{"num_hidden_layers": 13, "hidden_size": 192, "n_experts": 64, "experts_per_token": 3, "d_expert": 96, "d_shared_expert": 192, "hidden_act": "gelu", "moe_layers": [4, 5, 6, 7, 8, 9, 10, 11, 12], "router_score": "sigmoid", "normalize_top_k": true, "routed_scale": 1.5, "balance_loss": 0.00281, "balance_bias": true, "init_std_router": 0.0279, "lr_router": 0.00123, "num_attention_heads": 3, "num_key_value_heads": 3, "head_dim": 64, "vocab_size": 23365, "norm": "rmsnorm", "norm_place": "pre", "norm_eps": 1e-05, "positions": "rope", "rope_theta": 10000.0, "rope_fraction": 0.5, "qk_norm": false, "attn_scale": 0.125, "tie_word_embeddings": false, "parallel_block": false, "init": "uniform", "init_std_qkv": 0.0487, "init_std_o": 0.0, "init_std_up": 0.0487, "init_std_down": 0.0, "optimizer": "soap_variant", "learning_rate": 0.00422, "beta1": 0.95, "beta2": 0.95, "weight_decay": 0.041, "lr_head": 0.00583, "max_grad_norm": 0.5, "warmup_steps": 200, "schedule": "wsd", "decay_fraction": 0.759, "decay_shape": "pow", "final_lr_fraction": 0.02, "batch_tokens": 65536, "max_seq_len": 512, "doc_mask": false, "train_tokens": 385500000, "max_steps": 5883, "dataset": "wikipedia_en"}
Below are experts of layer 7 (counted from 0) of a mixture-of-experts language model. Rows are named router (the router's row for the expert), up (a neuron's input weights, with its number) and show model dimensions 0-191. Each number is 128 + 24 x the weight over its row's rms, rounded and kept within 0 to 255. Numbers have three digits each.
Before each expert's rows: a language model's description of what the expert responds to; "mostly gets" lists some tokens that are sent to it at least half of the time. This comes from a sample of Wikipedia text that the model never trained on.

# expert 14
Ordinals and position adjectives after the or a, such as first, second, following, next, same, plus ordinal suffixes th, st.
mostly gets: " first", " second", " First", " third", " last", " top"
router:112135113163098153135154146138147132136119142110163099119111100128129146123123135106136174106110104182100139116150152163111119169168169103137126104128138114153134069143171090121094127103151087098150077091119117136104129160116107138111124091132122116131108112142138132108089132117148169135152139111097090110111136136126116139141092094148103153122124134131149059118121138154155168205141161134121180113163116152120126143120160131115167133136124150120109139159107125153092154121148127081109146192136133130074106157110119140132159146094157112116153128132133140112138122102169146122
up11:120115148105113108124147112126098135159084137136134110144119105153070139111104152121087151171181102095078152132107156131136114147124103106114130109140106147156140100144140136092126084167099150141102106088114140105079137143075150134150125114147178120130106135112176140099153096123078150114112120152118117123087155117100119114120125117123059131117107120129175151147132115120141112111183144162132129134126147126133124116145133165101131127112111083127129125151092128127130132103134091111118157113127126132154126085068084148131167170111150113105129117129176121115180163123152117117
up12:108124117192135118137104114092087157122137125113135114088146112124129110143140130087130083132105116118104105126119130081093109133131145140133160096133160110112128091118089138103119175124104116162136119166108114129115154161144091150126141125174151201147148120134130101078152135115122108134175130118114139087074153126109136141116108119119099120141133120150146105085145155119132148134162156135115140100145147122098145126133153172094116128117097141145119084167185138152104109099107150131079120147166135137087094114163093156154097119171168143105135149095132113129104111157124109147
up13:160090113122132138133110131147068110158108095078106148130156138134121087114145133110126120093092118144081127138110135128111138126114134114065164128134128115125114149119189136125095138134167108140130117118090118109100167165124105120123106173162101138156155143138109149119119179147133126149126109100208105097132134144157112118120097134129117128104121165119143089152125138153188135119128102129135098104136136158129122155149144143152116142098128111116109136157140134095141125128142127127072127116096138100094131125129157135124094115091145112100155092195181147108144097073107126118
up14:078096133135150159112169162106136133129111127112138112108158077105150093108121124079102122141143184118109163149158097106111101138114134109137158125093103118118144091127130085129132140163122129118114149163159113169109154139120121125121149078109120115138122167128133155159163127120145132107134123130114171132119116114103112130116132169126144135164075131138178140149088119130147114126174146082107121099114111145124131128176125142132094150098103130121139135093077142126135138116127135116111124141171090152116112167137095183154146111161139105138112120168142110048131150103151095104
up15:125114170153128128165140137118097114104103184129149154123109113147089109141135125149098156104104151177171143130134128145128122133185152099140095174131126130135167098123113147130143144110128115061122135114145143143141113131092108133147108066098066123112109126126160103115140110155122110123136146107109115089158141136109111168150127115165148166122145139167135148158120172126129133104103112105091148137107182131115130156148149124152133136154097148169118076135122112155127155117136090089176117160120087140135091146121139103129157151121120138174094086103154131114121164133159124125
up16:128125109106090142152121102100094181109137143122158145111120110180078108105142107112145125140172134114114121127143123103113131077132176140110119098083133123135132128132137094124123093090161104146123115124082124105124108164158079120134131112098184099106126159177185109110151102145156140111122145109140180134130121128119126107141145129143107148148131152118155142163107133142146141135107131125143145127154097136110145130126145146130169127136144162108129107120124112131161119170123124161131102157158073095085122146073162162135182151139164162105123177171117107089133128128100114126
up17:121153092131146142168131108121113129080164122111108081126121103135081105086090122140143142118155142128117082162144144099175160169148094092154103109121120096115128122145115137092117121129095138136053107125153138135128115169143108133126107075120133127106150144122150134133160092160139144106183158119137113136188126145120104132154115171137165133132107146113135129135141154121168148113118120153092119111097131090151117137166116113090159134160108081099152093109124113125139100114177141126122133128101130131096167136085112136107171155137124168155148134134107123102136133180127140140
up18:156162116141132137133141078114122105095135144144118135106160127149140132078114130132157131121104118153118132132105143112151066154135137119122106119100104153133147132114164151161143171111131124091093162155120127112175139111143119111094117126106114116121143126126091196085162103104070098127112118138178124141130164132162119148133142088112122146132168112153114145105120093137132166142109118131111119152090163125137128158135167142109104123121107127154128081118101133160112167083121173102094081139149176128154126144120115113152200128106127111156085143128114141119143160094136137089
up19:139131141141143151129140131143140132138143123158143158144117109150109099113134120071141130124141173182123149121103124160113171153120151090149148143105144127101135107145113152108128135149133160082129107152125108106145163149154139136127147161126139090123107083155112129136121100126107112129149134180124098093144153142115104171092139127147120127151116145154126101184173141168116103163150082115139117186111126160117108134133161147106189131096132135068112127116094096122111145091157149099122153086139103148140115128128081092128087148075115105086148120127169141144153152126136123096
up20:094086110137078150133150156133120124141112180105110128126140132135129127142119142097136184122120097202098113145103143123107135126096138123087153100127138101141081136127136101114100143119156143161125146102115113067118141111168129128110140144147129148122150110160119160106140102118103089157137146104120169147106150132176110138113166172140148154151123154121120106099145091129148126151143095128145117125137120089102132139150147128095144138152149135157114183159122129107145127114133139076144166129137106167119101152112139170146121134139083136059161090118093094123171131131128149090
up21:111133154139133105168135141104123105102080177126098145146170123122122117098130099129158125131103160168110098153108155108108108122117111119141140115094114138100183123149143107118103156157109153146123126133151132207143148121151124123145114078162130097096140132153114171126179159125151159127169093135110139126142088096109117122095150161135083091114150138109150111125118112094113141148107124132195139130158158147123163133120110159136116140131107163099113171141135121159117140158098118138136154164110125163141076128134128103176111167108120088105144114155098130128147147099150150141
up22:137140176167116117139137150157104116111155109128100121109104086172142123155086140162089107156112121158175174129133135151097065115096137117085104101132176156133136091106164142107135135142163110142126115109152099147083134137134125079157100108137116151134149136149171138136131123177143154131116108089091142153124110124154146114137169108123152134110132093093128121148139121163120143164112136086128115134138135077156138113111151131133164097092109133136084116137079125141139140105138129150103134133114157117156139134080109171143124142109112086111101132137136161138108071123162113134
up23:109125101120127115118096132130142134164122152129151169166121145117148180117110101132152162139146118165120124100066111153100116120150156125155148140106156146160150121131124146137122105108129090057094096144102136145132088089107191130139124129152151133110148095158159092117134127174104166135115127113135116113178105118166131131133136096148121105128114133106097103132108135142126173162145105148149124124131143124161154141102143145149186122101116171140124171122107137157122158132094079129137109141093140121120123132113061108121139158121150152073129134152147133157140127150154126183
up24:122134126146170141121115151138102069157100096143158161140159116119108135093155114130124123165093144171117090129092124121125125145124119129152129159143113109150139103097131066109079148124100120106129101132101106069157108109114085118105179119124131144111118125151135102135145122129119130102141133133131126173169135132140116170091109188124150094169091152120159125114164116146108076108119176163128124132134110113128106098091138135127145134126074140168113132152114062115145125137173151121137125136128092136109127160102138099137105150147112138151092151129127153098120151076124120155
up25:109083140108098139122084130134164131155116166126111133124140138151122144184101099123128118138115118149106108116098123120172111152151142162111129155121108146149137114132136126108136119092097095165141146070152161105118149120095118128134185138109109103150142141172121087117106145128166156084146138140113151161140121137119082151140127135157118119147168135112168094159135127180119129148078111124113124122123149102155137131094147098125137132113097151108182164118093100156112119129132114145133099103153152122132084196111090124091145131094132135114117178119150114059131098127116122138
up26:120102104134087129126154186123124130171153092098130095151119133106156141149139121147167155143136174152113132091137131125089105130121183126124126081104142134141126112148168166145131133134129133092078100106099174144119104133122135137134149118153110111094108131112118093102123122154184143147144113107148108126137118125115091147117144109153156115106136134155130144089113133130152148206131126198083131143133137121061110109154173114138134131165141094144108177112136143163146136122165078117153147112154138092108116116145098132104143138123109173117131127116135098126120151162131135110
up27:127190137135130124142157138091092090146111149100099133093137119144129115118088077117117123124099155100114154149159156134150060149194108102103093142115096130123135117160104147164081138139155117130130113115129099109131155099118131108129161146139132114116140134147132128100116088154139106112150098136134121149149160113090138132139134132107103129103130127103143141081111155169100112130136205163165159139113132125145120129138144107093147134123119115133148099130134081140106158137123200168163108125105133109095086140145135154121093170137111137110132176130139153165110093130105123130
up28:124146130134113122101104125132145154152130157169161140152141131149133114100111150112124098177115121106096153086144137159145148154149166115092103113102140125169128123132118129149117139117127131135115108093128151117161128180151107113153119126106101139133154104154130107156064115115164116143141114114136112126170116146110119142103082118148106138126091117104091089111088109146123130126123127148131122092147089127151135180090121128155102157127149107157139094126141137073129104120133074134108114101092155134102133126129076105151063185120164169128157168160162099148132130074109139122
up29:094143133157140158133117122097136173110121137174122135106141113123138154184152099104130151126130114144131106116150113152168137165117142118126146155150110126130171129105082165097131181153130106127171111165091144143142106107140120132158171132087079135091110100145105164116087144096109160141156162140105083136124108076163138107127087115106133142164134144143139104086131120112097111141158125076182148141117067141098156128121129140144159144133147151122122129129141156098105156105143118126149095103129138094143157159142125141136100154128116173185131133124169119128124136133133129152
up30:174179195145149148112133122136133138153122083120136132111134158128121135112152160157097106089103082155132076152144169130143132124146099097128113145134109157141139099119151150104118145107144145115116125109090114136129116141168099128160115116121159132075098116132164128142106096105107123150192127092143127139152138168138107141101115118107136184134112098139121145126108098183090153136142132128080127106141102167110170094119104124116109110156139156151180111128143123099117115150098124116124144138132130130155129100068167168101112161145121140129131118106075122114132142176133123129
up31:099135074112115140137144126140143107161100129100136117106136139154141121124099096143106129133145140138134109065122113160101145126148148108126112149100121099091139116113159107138131098116176104143107125128119128123109103150102072146100091082164160100120127089112150123142168153117165132086144123143129102140123144095087062141119143142134119106129129159140134138137123095123079155098157141151097151093148141179114110124126117159116107122132107121165102142167147176099131122114120094120119139116109103099120107158144156149105092158154091126141156143139148102042134120129084148101
up32:111175165193122179125097137139110117140136122164171094131142098108070098136144148103145131154072081138101085143152150138115145145129150120125141176111143105108142102170109139105125113101094105114121131171136148111151144139145142157157123139145168116113136113143093129112119114157124165117111132130156128129153100130093085101167117099113152164123136163184117109126132118132130136152150101125114088133102138156113130136129157147068110128146094135150095132092114166108139127093096093061121158152119095109110120112101116135144112141134113138087166100135126132142114118109141123143
up33:137119175121075168146167099161118100123099144120110101129134122151103136109095117087141101143147141113094143126114145122116132160106138095146119108117127148152137135106118130124087135101122162116088087150137094104123116133097102092136104163168116115136135123128102087107103106174164109151098093113117158125101092179133166169132124126142145112121153114103131127149109133111151141115104144136133143133121127106119147126093112119142170128145121096118118153160147100101162144130178116140130177153127119130156179166105092106133142121201100132106180163135095132087147162098116163144
up34:171086131103135101128129193113154109112078135132122097117084089150116094111101116113128131157122134123160139107101133131150187139175126115166083128098149109180122144151118153138120155114102120149177128150129123128160107124094141130131137134132127149153087137156148130121141088117167142104111143173114131110102147112167107071124103145150111160143149128139135127076138104162162125148110129126137125119143123140102093100131115135134152143124136112116109099104142120130084080145124189142125161140128138121062157133092160146121160141136136184135134133120171140152167103130132113142
up35:156100084158149133158109169100104168125130119100125146110141146127153143135129118116106128143142076111148146110170129122125152129159112159119142104149073132130103090138158110076118124159153130109203155144125142164095084119099109130104119163112120180137189128127141111136135125118090138128140107112092113129160144126120126153123100121108092188120131099113122122136126107104125122117149107124169141145102137124113121123112089113181114122110127132058116174145129121152103156117198144129153134150126135141144138143134157126119126135166137156118108142124162150078134145170139093107
up36:142153095120121143106089103145132171089149162093116121131101141147136134115143118106078114118092112129123154119087146078129135145126171132149156126122154090106120124113114098128152103174117108122086142134096129223123119106137085106122156134118113117139105109139153142123109153081156142142088151117090115135104132140143111139124113096133103079165159143117182136142108117157104169137109118172122134104134146120132098140156114093109113161081135150124175156097162138149114102152138115116089124122129114148117093134127118146145145152106116086144138160157106085146147119122159161140
up37:091139159111142156157141146135124122162146098119101124107123127087103101124134127129114163154142132125119116086155091144158122163136096124123134106138135100137158093117107111101121133117112150119162142141134110114091080149107138143123105120134150134118099155164152200141128168138125104100126142188122107144136127149151159154145127158139096087118155171174126084105151169145142165153102163119140141135092129088094116171146164115135179095138145106072148120120115071115106117142164144126116134122136138130130143113126096146125137150101132139180146100108163169097096122111144160149
up38:116155133151127105142131142098155103104105135131152102138104087128104105134103124144131163112113127101114129148138127102092111126147114156177173128126156114141171146105144082104131141108137125133149095135123106139143135167154116102189121105161087107124106140156129104161130102162142112160111113124128105123121063082141113158128142179149124160155114101093117104143143119090139141131102153137135136065160100166154155104135145126161121118145115129145101109133089135142097103118114143101123160085151171098099146118119114111158123097115171153099128150138124079127121183097179131146
up39:137119143114097124138134074143136097131157099105062156103123116132140107135111123136114139117148114082136126134111154096108090113102122146136144143112096119160147097097089133148074116121151125173131109076134162167111108084139101137121115117124124139094124147142120110165137118152125114116082127113108121106156114107116086081140122115127136127142116113119110129155108162111177113126140102147155139130126180173115162207142091125167098134180118102145136116151151188110103169143137089109139113121113095122155139135152144148164088162130159090109130110139126121135128158148134134131
up40:148118120121132106166200163135149119143151123124142166129109138149135131169126117116118100125115128097120134147072167150122137103116143143146146106108124093141163146126147107156135136131116092143113122137109074132115153112157067152128079170136135109148154113138121150102133093122148128113130122155100132106151144129113090160149146126151165129133082171159088134085129105074138100167157108093160127108127124137116138125138176129091130145166132158123125087181154099137101079183101133165127128136136152115124160131139112126123087157132111136138119170122100160121124163158151102131
up41:105156108128116143157124143082114107172122123111077096132156142111122170113071097156167086124120085106118096141141116128144133145090150103123124115088125122126110118062128126130141124086158156166074179136099103129135094113133102145169104133109105178150095119130137165114125113111135114124090101169132149140126177145117114132116146116149113133130131102164084142122137142145151133121112125099124092079092140110162097144149103116155160150107104078123094115118145132144146111155173123063141127125154118140114150113144114116120119132151119112116137126084133113116098095114153141110
up42:115131171090114121141093103111147133193129167129089138112098131115150135110128111141116112130111096152119112113154135115128093127123133106111100133109158180161104139116138124137160162109172064184115122137124112145142167084165154111147138124165162169170164123166169133157161114128173138142172154117090180141128064157154078105132132147089141133133153103111111106139108180103102131143154120100139102125123117115124135129130125147118123137141110108118108114156107091122113092101126131125105142111138128139119154121161167112106110140132108108121103138118119137129135122107186107101
up43:138130125167173140139111109115112163100168172106097151082121106132145178128117103100123101132107125157111136109126120157135114170149169082142141116134095167093142145137113133177151170133159162088091125151107106149116114117155144106118106126147144111125117131160146158129128137165108181123084126098133141143133127115118148132132089159122098142120104110114168108135120127110154098136115132169111112111150114176120142121151182136139129181103126128093115121161110143140138119114138149101126120121133093147113122165139139075065167126121107145128091155105088092111105126119136119188
up44:171103161145137134085163147121169141136153155136103157140107125103092136123101134114138148132104164101083119122133097144142116145174177093077109153158112147135075149092154103101097134145138093166110162145151108127119146177127057118123134135122137160111134172155153165132127154109151100142109099118138130163137155106122114117152114111084176122117144108116149129153080120160092118114147127115108138143137081115110105156139130146104103112130139153151084133139135150118115093097132159114116127141173122107137136155134107131124080133093128122125178122141133097100100088110114125129
up45:079140134179160133161165096084131133137171145124118101133105093090166136141101103129107168147107146100122105130156116162175137134135107128140133158152111133146134168102159125075154122113181074129144073132163102127122107102130088100149144128110150142143093150076128126118146111124148136106161111161128123103107123138114081111117120099148085120168126121107141162132131134124100147162118104108153141150084156163120131134112168119124154119128127168072112141151142138158123131106176120130109162134156126156117112141097152123111162122113142107097147116124127156127172128143105119164
up46:118155153116143091116144140122138179157129074103159099139089121145112102128104093148171163106096116083121154102131153149128116176115122108134132179117161120095098102129166167168136116150149127101167072124116113109111139082133135100155092128140135105131133106141183129103134104111097122111145130070125117147138170179126117091176128125143113131137156124167116114115096118152127134180175127111110120131101125139114128108112147176113137108128133128151129138117128128144132114105124124148137165123130144112104079129113123146116121210130102136145121133152080137107145108124153140103
up47:100110136095115145157113115170110113133129147156138097103095143135128100154139125140124123104084146097174117143095122114138128121109144143146130133134158128128114134171128133127088139134116120095137130142150139092109095129120098119138131117121136188172087109165116139100131158115145083140148128130132119135158089089139089130153105102160208110136129117116083119135107163161121145139107120078127173093123113132148153147108117156157133146113108140162127080139130122094176076166099153108183081141110140130110146123086121126110163125113143126123134085179105107122114105112157165126
up48:109095130102089181140160121155139117170099144160178138098132106147111129124102109137131120121089091118136147101141090114144120120156121121097108172113126096151091113141142093130118105116142111137100123112131126152151114173139132152105160134117127149153123094116105116112110082101146142123163109112118103102145117099117120130140128113086117106157091091125125114115158071122163191137082154097116105090099135127145138128090123131122138157103123185148081156091101112093137130109141116131146104079161118136135137126112114125103147153141151098141126140111078091171154171109102107156
up49:124177163120156170108150197130118128089133152099102103086131134153147140147113090119116128132175158112121132150147114103153143134115119102136130143098101165116118166126110135118140162136097105122149129111118098160154135072087121133123093137114087108119099131123127108091097140151127120079126147154193131117126143107156105128159098116140129133185167102102148146117120128116123137155098107124160124129110129110186180136114120125129129138153142124146149140095143100137115175139142125074082094154107135122097121111111113153169128110143124106118146068159094152116130105108163137120
up50:146086137159103185099111110109097111147114160126104140078134103124117131137161144164153143158145156159139117115160092167147154168145165140094104150129111163139144123138114140165120098102150138174167111096137105089126144143141117177136124112115153102116116123118091138152093120152134166073126137139136102146128159155102149122133093126127132107106113131137138115166128104130132156143108096152112116118125123144107123096133172132138198140147158158111141152137138139110116136092178153119109119120164145135172142096121154118106108101108112156116118142148153127100165130177154130061
up51:118139147141143107102124121143152132088144181143116122124136104128128107119130111128122150117098084134117095146102182125135107175126084115102120147130128124137142159091104104172128136111115128126110117107141107128106064113110088083117126138126071118191128136159104158115072089155134158134114102128170159138125166154106137092098120161175170147132124164135130095110149125119110107139125137097139137134141110154116117156119131150089148147144117113148136111153127154136171096103121140124141165172101134123118155144148117135083094106148186142170137181118115152128092085125140134138
up52:134134116104162116074122158161136063144113158125068165128115109123068120114116158134164101121151130169151143158189116119155113141139148103113136128113127159165154074111088141116142142138089118107166134141129149106142122129116137126121104171117145122146142140127116136114098158178122124141072116179116119132130115113133138148131160149107135161149118150128109115147147110116096140139114147142124064088132140142113163104110155099095129150125133184119123102134106171110134097089173130104098129131131129142167142126128133121133161125134180150140096131134109115148174077139124113130
up53:090116121157098097122150136155137137147111137124140122132144121126104107115146145131120173106105184171107102136150144120097150134092171087116094079052094127139127113129091123135150111135165149081136092147118126161117156087116144136155145118145180123159150133115146130135151135093134135182148158118098149106150129152167152178125110115133146161135112146151136133103148141085138193144101120178137152129103123105121121145096113154107136148135131162142142134104133139113119180159138116148119155088165091090110140125146136133164109121129117117118162091120113103107114113114167109145
up54:150128156130116093148113126109108141124136109114108091150146145137155109128093134118132091127138116125094114102111160141101100103165096123127134130141153146127080082129146096132082180162175076141089123131163072145116102104111150140139165148098148169137119120143166091124132135100119214097123138099094144116118102149149143146160132118127117093155133133125172152137136099150124116132131157144135100130120132155164135129085140123147125149126139149129116158157152141154121190122111101121111145176094100148117127159119119122075117105165134144099162143162103134140128139102144092099
up55:130131127121157145150118127139142114155122105139136117145157135114149132120118053177129155111119171136113165141114110084149123127074129138154160110108118132127093157125142109148127145100165127132155142132167141101096136154127170132121096099141146033126147105139093097123133111138101130159158083132180112106145149127148139097102130107126080107117103118109152130101101091146135134179109127125152096143138159129069115128139106086112121149113132099113110121111138120074128103132144133156141141094127123151106145129113096157153137123088135119156146067106131103155101159146130156151
up56:095164152159126092121144136101134112107101126109121156163125143095104130150112112160143160108107136106088130140109132132079153148159111107109091134124101122152152126134115112146180147104106120144122134148131109094108131145160130148102073123098065121148130131127090107128139144184132125132138136106090188121086131132067103159112097148119160135127127100113122115123144139122097103131135118166108114147114120113124119102110141163125114143179117076129115145115174161159109166113139111119113183087086118151133079086129162147133112135149136137135140080101121110115122111142124181111
up57:096141092127102143116162124133123136170167185117174105119136081175106119093132135086089082123121176165132134108132129112144152128156097185093155159083106186149101119111136148107125151123144139137142125116118112113132172116136136172108128129081122177116172120103140136141140125135144129126136139121073116109141133128120178107147115111120117116127138130084090112123117119122142148153129126095116146117146106143131133125118159145085125077116102144106068114115150139161149135111078137122125137127124139149137175200132129105161116130151121108138087140095122140139129134151119158126
up58:151118104126146132126130150156128131137117150118074118127151131122168119142092126114118147107121110145122132135206069113146128084143147183157118114131125150150114150089143109112082157126127144105167125141148135096101111117129089120114138153153178136094119162130112140145136143133148153102075106140146111112063145148148147096130057147138148129126159097122156122122127140122123161129119132119126122139108153111115109126124171181157094116118126138160083126128103127098133143077136149191161150140124154087086141137135119124109138091105097140098167097103119143105128108149156122105
up59:120126144090153132132116150121103109144122164125144126139107116145130093162109094106137166134100145125101095105107098105137146169115128106094139157125087130108142125098146133113097093122121160115126162119148139090107137142127114163114142130140087154101132098126123147114144100181103168136141158094182138146111142134136144134108135124088059157145114129118055093156103125124129124150109136084148112136131144119082111091096133118145179110151106153189105135121112163130138155100080123104110157154145146074122113091134127135104091161150103122116147118124119149165103123151168137140
up60:144169168107088128096119129127113140127110147135140117102147125134131149165077131147092135150124101132090111109115130152134099117152118143130165138092103144141121115136132157159113150091121115143100158122135111053067103111139144112130121167138130136125130125159093164116137114130154131093112117134121065133105169157149123142136092109074122121151131073084109128144142179081127135173124146143139147100138113121135120114091153122116125124128160157123130093148169079109135114112157157142143120152174138105182152140098118145116167100138080079117130153122144118148101122117145151142
up61:120100127170154151090124159141114171107128122111159107115123108106080111111181143118128135111103101131150126144116151123149124142155159094137165120111126118137143122149139109109138107083165096064157122116121111118126172122122125126123146144149146110141173127116095140151113138149158144126118140161139107138143157134130114107124127111110133138152109172130131110104125135156124131177162093117144138141151107129168159170154177112170104118149143111105097080176145111104111173161170160099149145159100109128085171109095070135157129120171153167143149120166143153130123135120157158108
up62:127131098134121135152132150128148103102111092084097115165140103135123071190109160125187106111187149103135114142107090117136162122088142157108081122146144102088184110144155117097103134131104139155147092134131125105109134158131129109107148154160081100116126126123111148123121136133115153125090103160136161139112130100109132138127139148114149111133148135144137108136131117142107078094125106151147085119125168146122124088145176142114153148170157122111104134109120152174110108125117109141152124099085136088181142084103141130122115161082165116128157127103148156134145129104125118109
up63:131146100170153124087099160128123140158112100111124165143134125138123098122135118101182089143096089150151121104130133103116140149162173125120112111147113080146133100082144113134060094148116137128104094107153136114151135110090156134146111128123185175151168130110123121106135070109117152094129117056136151140136165098134149160156107149132103121128121127139204126140151159160124136098142097147145154087129139143146132105109140123142144160103131151110144114127158109120148129113136118128148113141123100146146095126112154096112099140108121155150152101139129099133153173142135148174
up64:150135127099157118153119196130124123118102145124143129125121156171094106163125138108118110119164098144096160152158144149141102108144141089107108134141111152134130113126072093144132117149113076090140174098148121131184141089089177133120138106148094114092106105124099141118143091132127086109161102065111122141120121155122139116128091104131101128154164104129152109161145134155133132144113170145145101138093126107089121146138104150110091137091115110098101119115129106183135099143100146104132093148096132110177164127093145144140135097130085105142106153152137109138143149135128109140
up65:157113117149148097123178116130092157148113155145168130137127135130114129087140155108138200138155103120090125147115140153143161147127132140097126117114128117110152127097098110112113154169097097088099136121143127123125128136099126082148140168109123130107148137101162152094111087133157096109087132127143128111072101130126110082126183139164120131124149120149117144100146111128125124122133116063109147109138114160043114164109171150129127134143149123096125145131111179149113142147154117095153154144083130074136125135107137133121142135142139149153109083164153134126097098129122094146
up66:093111142106106155136161130172125120154084153151136115206133144174130110128128153121126143101105115129136128128150158091086110121109101198130166141132100099149165111149116125158136104134091128129157157144127072164108096145122125139109117137177138091105113095118158105138099107129126121128132143149133162147096108097112137109152140152143128148120138175131094151095074145124137136146091115075150131129143122146167146152127141125106095138120086154138117107146127127147138154101149095135126134090130119155085114122093131092114144138095108148113170138080163121135117174096112109134
up67:117135108140106143110178138132105145127106106136201099099101115129130119123116114120153152121095123133132118105124124091114151091149152119113206158103158101150134114110146127151091124153110087128125090115137150117131100128134147129121125114142114132140144080106117094119123140105149109144131134120141097101134096090101115091161096172125128133138115110104114133135132063110129121115086144105100113110090185119163139146086138107146134154143163118149126159146137096104106103073132138132104122103099136140143141138140109104111131166201103113110152109111089087129112164063117129140
up68:152134153118108172149162148122094134094162161103148125154136101125108119144165134110106125121114128097085124126138103142176125119133127113149084151177163122146131122101103118126129126108153116100152157126130133146090148151140138181131143108119102105123104123130176123117092125107095168117155109121141128195121154103105127184147130120168155155108137098136129149118129109145094151132112152126077129118085138125096090102140139168132105145147141135122091155097155124117155100107115084149126135113124158151139127109101117176113116112112070125115160192139080067131105136135154133120
up69:101137171138108151089125088136136115092129153158146110066104160148154157110121114152128166120158160122080153148146133129087116095109153121115112159112125110135139109165079135144104132165115110107129114154110102132127171118100121124095118132139144122092115116116094083103118113117114148177124101129101139080118117092149100115136126112147151148160124176165127116163134123121146169093128141149144121126078118147117142117096150128090125119155138159119136141146129137123094157120106111119105130169107094098131066120106133153168109084095140086121121095130130105107126104114134083071
up70:164103164116100141122110112128122160114164107167165152125068108094159095102080140097143146169155103139114113171139138108124150128159121094184125120175116128133108125158091121129116135152121141142130123124127154146116145116113127148104158138132166118132064132109159114147176144129165110164157166140148099140096160157126145113120128135107124103138119122099157104132115107118149128142111100127125110119144111119150134149146084162142100116130152155120153119146154136135092116112112145097143141106176166157129162160165089177171131159113158129179139134150132092162098105102112152101
up71:097139159168086149125114190123098174147118123153175138117086130163144123126101154117146111200104104146134166091119129138103150166102131140124117086145170096136143115123135136081122172138141116093129140113131128124145159094172123137154162120137129126156169182125118135132144131104131139101186171142111089086155109166184124113122105139150117112135123111120129123125098130143132125096170119089130127142171107152138127121132160134185146106114134152115088103114150118106137089154155103129120147116142122118094158161111142146143144147156125145141132144156124132113141111109157099107
up72:121139107101158134134154120080163130115145135136132139131155093142123118134119117146140150139113134180156149159092143140102148107132149110078115144116149100140129095157153098119132129086111081132151063102160100111096146077156108064108098143129112124149109106122150136115147103136088115117122087116126086114108100148149112106124115152155128151160093118114141103122093113149146183144157118120153159099111148130148108170103163104136105130153128130143109152119154109106106139140166111174152137133126124170137131138116112107129136162101157159150114148198118176112122144109126120074
up73:120192144141128159143116065150108096119158104126149129127121105136163119134122137119129144121095148139086172131156100158126159092127076146115137141077153126099145123159118130094124115140113113120169121151091137120124150154115156152117058130148104108167133140099091099133140112177099115151138148161145141110116138118131171118123120172093153091147156118131128117133132156108102095123107135138080095107104120147123128127115138112094091135169146137121062110080133082118144113144139145104136129110116122124122119106147083143114076081116097116114132100125156143114152125099152144100
up74:089113176118134167122132111156143157136101112135149139134100119116127137101096113144119090168151095107096133098120159162077122152167081158116106123126139130166120133109110122109137164113109142111147185169116120089106137171150139182152151130116146160128143135121105141144150182162120127127153135113166154130118134146136165118149128136157125120153147127105113085118108105058107147157135125120126152123140100162120111107058159126141111142111110109111101099106088105105122153154104110111116192145092146144121135141149134130133136135192125116135157110106092132109091139150131136133
up75:144107180111130112134162144088162181122164115122092123100143123128172127100127112131093105175117163133098132120112093159115127172161191138111156123132180116169142095125169137150182123148123145091081154156134142095106113143119109117127135149142128155130085115096102085154081118131121140125141165143122120126115108142141092107123103103162076110122119142127123120139129121135094140145139144157130147099150137139138138144094116124133133116076115138109118096130113123159129074131087105119140103128160114129120151148123111100155107172111181141138128124111171098174162135130114109121
up76:128085145179104177129125128127079102109135107089146157174153130088106140166110129130126152123115144133089108128105122143118109160158188122123100133133140163126091137144080132145120134141121131096111117121121126140118150150119103113151124127134146158166134108105142123114135132124133155115120091129092124144076109094115147128120129108115135110175128132099188149102133144107097197132173134095102167120152153099108121114115150146114144124119111136140128129138151180138118112101142110093107158126122178149098143120132097124161065134106130101115152145115086101129077177111157166118
up77:131118138138090134113083145114147147117137109173071085148123131114130100113116110112129128161125098112122142131153149157114130161167168109103054111132144121097094161168149118098133143122115108180153140098086111161101101106102132122105149098129127123123094079134133143106127200098098120125140150131093089144167132140118100140128155103113134141115114163158148114128135110153155136098166131130112123134124101115138148136109093122119160149144135098071131102147111106134118124145122086139133174113127112150190135136182083135125085113127135157110153141146131117132132108124110177142
up78:132112116173174104095111125109118107106066129125122100127134105139095116123115129104123135108121111135160115130141147102114127116104090097130157142135140148163122094120131106150106111138132112126131134137109121157105121091134117088114121133157139148119174097131131122109154115192099160142135140106128101144110108125123089063128127129160106097157130144129114089151106118102142139112112164115108180106113104134119140131174140161131126096124123120108162105134119090151135158109113147090124107176123079140167090167113064104076159109145141092118113137160124098163105074125144137184
up79:139116115123111166121171103138140108053094140102122187130117131141140165118147156101162130146093110104122170138117142160165122128115174146096096152137155123140084140145162138144133107139140111126145108171122128119097091120125132165108160085116078089109121119154098145135117106175112155141111113138129118114135161124115074139120127138117113102137095164161149127091110144104120072132165136151119138136129141167062123166135090135131121132135109088187113116148103134104114134124159113140123085150125135113119123130169129079088116120159139143105122168114111132105117138129115103123
up80:139087115093121124135127117183153126126113158086136112096129093124175123148092130112112139115127121160101145097171082141155127151148087127118120094140122093136127122135154097068106110088128107157115111107107123092111090119109144112107078150133110143145111153131119146137097148084100118092130120104195113136169134118088109142141100107115114119180079143093127146104133113138105123138125135141125127097106104073142136156121136145103134152100107106152112135111101118090150133088090104144154140110131123125101156134098134137150152160107123113106161165122132111158164093085163152115